Below are experts of layer 3 (counted from 0) of a mixture-of-experts language model. Rows are named router (the router's row for the expert), up (a neuron's input weights, with its number), down (a neuron's output weights, with its number) and show model dimensions 0-191. Each number is 128 + 24 x the weight over its row's rms, rounded and kept within 0 to 255.
Before each expert's rows: a language model's description of what the expert responds to; "raises" lists some tokens whose logits its average output raises strongly, later layers aside. This comes from a sample of Wikipedia text that the model never trained on.

# expert 5
Description: Commas in lists and after place names (Kogi, Nigeria; Israel, Greece), plus scattered words like military, pandemic, terrorist.
raises: ".\n\n", " –", " of", " from", " respectively", " into"
router [ 99 102 113 147 121 124 113 108 126 139 142 177  99 113 129 158 111 142  90 153  86 155 157 128  98 125  67 160 104 153 101 137 135  99 100 153 144 120 110 137 132 109 103  97 133 164 156 137 135 106 162 132  97 125 162 118 160 130 111 105  89 161 118 150  96 117 168 110 113 138 156  93  97 109 101 140 143 162 126 149 150 138 120 142 109 151  95  98 141  72  96 168 148 121 119 159 105 122  88 172 114 155 130 114  98 145 119 151 122 125 106  95 111 160 103 153 114 122 106 138 152 108 125 154 110 152 140 155 110 154  91 160 146 138  98 108 103 117 152 108 143  90 171 168 112 105 120 165 111 162  74  98  95 138 151 123 109 151 135 141 108  94 141 120 138 133  95 110 123 121 158 110 112 141 151 101 125 156 141 161  92 139  94 127 139 134 118  87 151 105 161 122]
up0 [164 130 139 146 151 114 102 134 110 106 105  83 155 116  84 144  92 132 138 123 114 138 134 121 166 107 133  97 165 150 151 121 166 151 104 109 124 146 146 184 158 105 117 145 149 120 142 113 107 129  91 134 151 123 162 163 113  78  89 133 170 138 130 181  98 108 120 111 136 104 113 130 141 186 116 147 128 114 116 113  96 147 140 104 118 114 120 100 126 148 127 152 105 115  99 134 149 150 136 103 126 103 120 136 156 141 103 117 117 142 106 129 121  91 141 113  98 161 100 113 104 138 107 116 164  92 112 102 124 109  45  99 115 117 140 120 172 112 127 186 146 132 101 126 129 167 118 133 138 103 167 101 129  71 112 151 131 100 107  94 121 129 154 135 133 116 172 137 132 109 154 139 101 108  84 122 124 127 140 109 177 116 148  96 139  81 118 137 117 125  82 115]
down0 [142 136 104 112 125  99 136 121 161 153 118 124 146 155  81 169 116 132 112 169 157 158 150 108 111 115 115 152 137 138 176 138 163 130 109 113  69 133 144 106 124  92 136 113 123 164 135 166 155 146 107 127  99 150 135 100  98 132 130 135 144 130 112 112  85 140 150  88 185 117  86 143 161 145  86 152 124 118  88 121 158  90  90 136 156 140 118 110  88 125 148 120 141 109  83 106 121 121 121 133 123 117 109 131  93 130 138 188 115 136 138 133  69 115 140 176 109 125 116 149 118 174 146 129 114 155 103 127 127 154 107 115 107 141 111 137 101 114 155 119 116 125 160 101 110 124 164 127 103 100 150 106 121 119 147 102 113 165 149 155 128  86 157 116 152 127 160 154 148 149 146 174 143  99 173 169 124 109 130 128  95 107 115 156  70 118 147 132 135 149 152 145]
up1 [104 114 155 154 168 134 145 139 146 142 135 123 100 163 136 113 114 117 135  79 129 159 129 135 141 146 168 137 116 117 190  98 148 141 160 120  92 129 145 149 136 167 121 145 139 100  86 144 112 140 116 109 136 153 126 114  98 124 114  84 163 104 159 138 163 114  73 170 117 118 128 146 135 120 130 118  86  90 146 124 140 120 128 130 127 117 155 118 129 121 135 153 102 117 113 128 120 138 133 124  99 164 141 127 117 137 140 106 140 155 126 157  73  67 136 157 209 119 155 150 119 118 134 147 163 150 185  89 154 135 116 144 175 128 138 150 151 128 141 117 119 162 138 102 164 113 135 115 178  97 173 148 143  96 116 120 110 125 105 107 136 167 124 145 141 120 134 113 110 134 150 124  89 131 118 163 118 115 104 115 185 171 181 132 123 145 116 133 126 180 121 140]
down1 [115 149 133 123  75  97 131 132  73  80 183 106 160 138 151 151 126 125 130  86 120 150 123 104 114 146 115 150 137 115 130 104 136 141 153 141 157 125 148 146 122 113 103 132 137 137 140 146 119 103 135  84 130 110 128 136 133 120 101 155 143 131 123 163 117 158 148 120  75  90 129 129 154 155 127  75 113 163 100 125 115 125 169  94 123 162 107 108 103 142 137 115 141 135 146 126 153 116 112 161 171  76 139 146 141  74  98 153 144 109  98 108 114 151 123 153  96 146 145  84 106 148 104  92 114 145 100  96 158  96 145 129 117 129  76 145 154 138  80 143 125 169 131 113 127 151 177  91  96 105 145 112  87  95 153 130 118 164 117  87 113 129 194 107 129  83 119 119 131 128 133 152 126 119 145 109 136 102 122 131 112 144 127 108 133 152 104 123 132 110 131 172]
up2 [164 110 136 110  88 161 114 144 178 112  69 132 154 142 153 107 124 130 121 112 119 166 151 152  82 101 111 141 135 154 128 171 119 127 124  99  99 165 118 157  99 143 103 137 120 101 111 112 114 175 100 128 121 100 115 107 150 153  90 194 125 103  96  75 128 145  78 157 151  96 122 160 137 131 128 132 152 109 165 147 106  97 134  85 136 153 152 147  92 124 148 128 109 147 138 143 100 136 138 144 110 114 118 146 128 123 110 133  92 151 171 119 189 116 153 121 143 129 116 156 108 103 121  83 116 133 115 145 158 143 145 120 145 102 158 110 156 111 145 151 110 126 139 114 116 155 126  84 178 132 125 135 104 122 143 168 160 126 113 124 115 107 152 146 101 128 131 155 129  93  89 172 109  76 121 117 116 123 138 133 151 135  97 112 148 151 160 159 139  93 112 116]
down2 [112 135 130  93 138 127 134 135 120  97 117  97 110 149 170 156 122 116 135 151 116 166  81 114 132 137 132 135 147 109 146  99 124 141 106 166 125 100 156 136 128  93 123 152 120 172 115 105 146 148 126 139 111 152 135 154 154 159 140 172 100 144  82 183 116 163  99 146 115 115 158  76 124 154  84 158  85 140 126 129 137  83 106 180 149 122 106 120 100 132  83 122 126 157 133 153 141 136 145 139 131 100 167 124 133 127 151 127  80 131 155 136 102  85 128 122 157  95 133 122 106 160 101 148 111 114 149 181 133 124 109 129 157 162 146 162 120 162 104 153 155 108 133  97 125 118 134  95 133 132 173 112  94 129 111 150 132 140  99 150 139 171 107  85 134 143 127 141 143 129 177 156 127 122 113 146 151 137 125 146 135 113 106 116 134 101 107 176 135 186 177 106]
up3 [ 69 129 159 155 126  93 151 167 128 115 125 115 187 173 124 141 131 103  90 119 142  82 132 148 147  97 153 139 132  84 131 121  71 133 147 149 100 124 134 133 128 164 109 124 164 130 115 189 122 136 153 154 143  92 113 164 128 168 166 141 137 127 122 162  93 158  65 110 142 127 122 151 132 116  83 114 110 113  98 134 123 135 135 102 168  89 107 122  97 148 119 102 121 138  97 111 132 136 149 116 102 132 142 116 119 110  93 159 138 120 111  93 139 128 107 135 162  75 130 160 133 145 118  94 169 137 151 128 112 136 148 148 122  74 133 147 129 123 143 135  99 136 143 106 112 116 133 108 140 132 115 103 120 109 125 118 120 156 129 118 176 117 133 102 172 140  65 149 150 138 140  89 138 102 105 154 145 121 111 130 113 140 109 116  88  90 166 124 117  99  93 109]
down3 [172 129  97 125 166 125 105 146 145 145 110 143 123 104 138 140 137 124 113 145 141 111 135 120 117 147 147 136 167 148 105 125 113 124  88 135 154 124 155 128 169 177 132  92 160 137 157  99 128 154 101 135  91 150 150 118 169 146 134  94 131 118 105 142 106 151 151 118 165 169  85  99 116 109 190 148 137 129 111 127 127 115 121  77 116 131  91 145 139  90 138 117 111 122 192 117 114 143 176 121 124 197 103 156 184 119 145 118 131 163 177 133 157 127  96 152  83 114 143 136 131 124 135 141 159 105 139 165 121 153 101 113 103 121 146 122 129 147 106 141 152  79 134 137 125 129 145 115 112 151 160 141 120 141 136 123  88 125 155  97 167 128 132 104 173 168 161 130 171 123 107 103 126 115 122 106 109 123 133 151 157 142 127 153 170 149 120 159 145 123  92  95]
up4 [102 180 143 116 112 168 149 100 157 116 113 117 145 121 150 150 111 140 154 142 125 157 135 111 148 161 143 169 165 131 112 147 127 161 139 142 114 144 145 152 119 139 108  71 106 147 132 118 144 130 102 138 125 145 122 163 115 164 158 125 120 151 119 125 137 134 101 129 160 128 128 141 147  80 152 103 103 153 120 115 145 139 131 127 165 100 152  88 110 152 121 140 131 127  83  97 136 151 131 119  97  55 135 147 140 119  82 119 181 113 155 152 100 133 118 135 188 107 153 149 151  86 143 117 138 123 103 109 157 121 156 129 129 111 169 157 122 121 132 148 120 186 108 117  94 134 152 114 119 131 173 148 142 134 157 131 130 105  93  60 156 146 133 133 110 136 109 155  87 132  88 156 121  80 145 130 150 170 142 113 166 122 138 150 138 109 134 162  75 144 134 135]
down4 [160  85 137 144 140  70 135 123 156 143 145 151 115 141  46 172 127 146 162 115 135 114 130 170 126  95 185 144 127 140 129 159 147  99 119  93  93 165 104 122 135  92 125 143 108 129 154 153 130 140 103 136  98 121 126  80 134 119 135 146 167 104 124 142  98 149 149 134 127 153 100 103 109 149 102 123 138 120 131 126 114 106 161 132 128  93 148 140 119 148 102 154  99  71 120 102 164 134 159 114 148 154 104 133 106 170 132 139 142 161 119  97 106 172 157 173  94 143 138 111 160 130 113 147 118 128 143 130 133 123  98 146 151  84 142 123  87 154 121 117 139 108 162 125 154 115 133  73 145 108 136 150 126  99 136 114  76 135 130 174 162  95 150 133  97 137 128 165 164 103 137 116 110 151 119 171 129 127 128 168 102 136 129 150 120 128 120 117 168 132 135 120]
up5 [180 142 113 104 152 132 127 146 104 128 144  97 168 128 105 114 162  92 112 137 150  95 136 145 115 108 127 105 180 121  60 174 131 125 133 188 123 168 127 116 179 133 136 136 121 164 129 118 123 111 106 103 159 110 138 164 107 110 123 177 153 139 133 111 114 117 162 132 146 130 104 128 164 101 104 147 109  94 123 152  95 138 121 146 114  91 140 101 124 150 146 111 125  79 185 134 143 117 114  70 126 113  91 152 128 125 122 123 142 149 122 114 127 140 122  89 113 133 117 127 121 107 114  64 111 133 142 136 136 146 108 144 123 130 146 133 135 118 145 139 183 143  79 158 124 109 135 112 106 105 152 113 155 143 139 164 143 116 109 117 122 127 122 110 105 147 123 133 173 143  86  97 127 107 135 136 107 191  85  92 146 118 133 142 102 128 134 182  98 168 142 116]
down5 [151 128 114 115  98 116 144 105 126 139 131 171 144 135  99 115 144 143 122 123  86 145 142 125 106 158 125 119  87 102 151  72 156 147 109 158 105 125 138 153 148 142 214 105 132 169 144 149 170 120 101 133 153 163 107 130 109 147 170 137 139 131 170 140 161 151 150 125 166 175 144 137 103 154 163 119 145 127 137  97 102 137 141 125 160 136 167 135 150  90 114 138 145 142 122 140 132 126 147 105 117 127 167 137 161 157 130 148  99 120 127 132 127 118 168 135 109 122 128 129 116 143 135 110 114 159 169 147  97 102  75 138 116 127 142 149 180 151 175 165  92 110 150 118 128 193 100 128 131 131 102 121  69 128 135  99 130 137 125 117 104 139 171 138 130 157 155 133 112 126 126 160 123 109 134 145 124 150  93 146 124 131 148 125 105 107  75  93 121  86 116 160]
up6 [109 165 151 114 135 141 143 129 138 117  70 161 149 160 122  97 144 167 120 139 152 140 150 165 137  99 152 123 127 135 142 162 119 127 147 178 164 117 138 128 131  76 163 139 169  96 138 115  85 146 110  86 148 128 141 109 114 111 147 158 122 130 121 128 117 104 132 133 117 140  84 174 113 146 103 109 162 111 133  63 132 146 132 116 153 185  94 145 105 157 107 126 122 115  99 133 139 150 110  84 133 159 131 135 115 101 152 129 113  99 121 182 143 135  96 135 135 112 153 155 135 122  80 100 110 110 136 112 114 129 133 104  94 114 120 129 143 126 131 172 107 141 100  87 108 132 154 158 121 110 169 169 118 109 147 123 181 114 135 147 126 107 127 154 106 145 120 140  99 117 113  89 124 118 159 150  92 116 109  96 195 137 129 120  93 159 134 133 145 118 160 178]
down6 [119 144 159 122 112 118 166 124 130  97 147 126 130  91 146 157 119 155 129 146 139  87 106 110 170 149 126 161 130 161 150 143  99 102 140 118 130 142 108 126 140 151 146 122 155  95 170 110  93 158 126 145 124 163 135 120 108 164 106 124  83  64 116 102 103 116 144 109 119 129 133 114 112 103 128 104 133 148 182 126 163 146 139 135  86 114  92 135 166 141 127 107 113 116 104 111 117 125  98 166 154 130 130 113 144 115 117 131 121 107 121 125 122 131 120 105 114 121 198 120 130 160 153 118 147 145 135 115 147 158 166 127 113 112 168  95 162 126 124 108 131 195 115 126 129 114 120  88  88 125  87 139 127 169  94 142 159 124 111 124 139 107 159 110 140 143 108 159 123 110 168 156  86 103 138  96 161 179 192  79 149 142 147 136 125 121  96 161 149 140 138  87]
up7 [146 128 177 108 102 138 162 171 156 128 109 131 173 157 142 160 114 126  88 130  98  97 125 119 108  95 155 155 132 123 118  78 119 135 123 138 100  98  66 100 123 126 152 170 133 135 122 110  93 199 148 114 125  98 117 136 123 132  97 115 120 125 131 113 126 124 137 161 124 156 108 162 113 125 130 131 121 101 140  68 106 103 101 131 179 149 104 152 120 138 135 151  89 174 141  94 166 132 129 133  87 105 150 128 128 127  83 128  98 167 131 124 138 145 103 101 139 176 142  96 114 152 104 163 124 128 116 151 134 150 111 116 107 145 134 102 112 127 151 128 114 162  68 129 152 169 169 117 153 148 144  87 149 165  83 114 128  96 143 140 131 136 133 125 120 130 109 107 137 132 142 107 107  95 118 159 154 122  71 131 161 131 141 106  90 120 135 110 127 136 125 114]
down7 [128 109 112 126 117 119 120 117 103 161 100 101 181 136 157 135 104 106 135 157 116  97  76 118 176 107 137 107 141 138 124  95 165 135 162 109 159 104 136 132 160 111 165 134 168 167 159 154 141  84 118 107 126 135 131 135  92 110 137 118 141 155  94  97  89  97 110 148 110 165  85  91  89 123  92 160 131 137 119  91 119 140 106 147 133 117 151 193 151 147  78 123 156 141 140 152 172 118 139 141 116 146 103 179 136 122  95 124 152 181 102 128 121 119 135 148 121 129 106 111 131 144 169 171  85 101 147 150  89 136 124 153  98 107 149 118 158 141 153  95  94 110 118 120 108 103 138 146 116 148 124 138 156 132 139 128 115 138 137 130 140 179 159 137 112 144 137  99 172 133  96 146  79 128 143 145 134 137 141 120 114 141 142 148 151 103  89 125 100 121 145 128]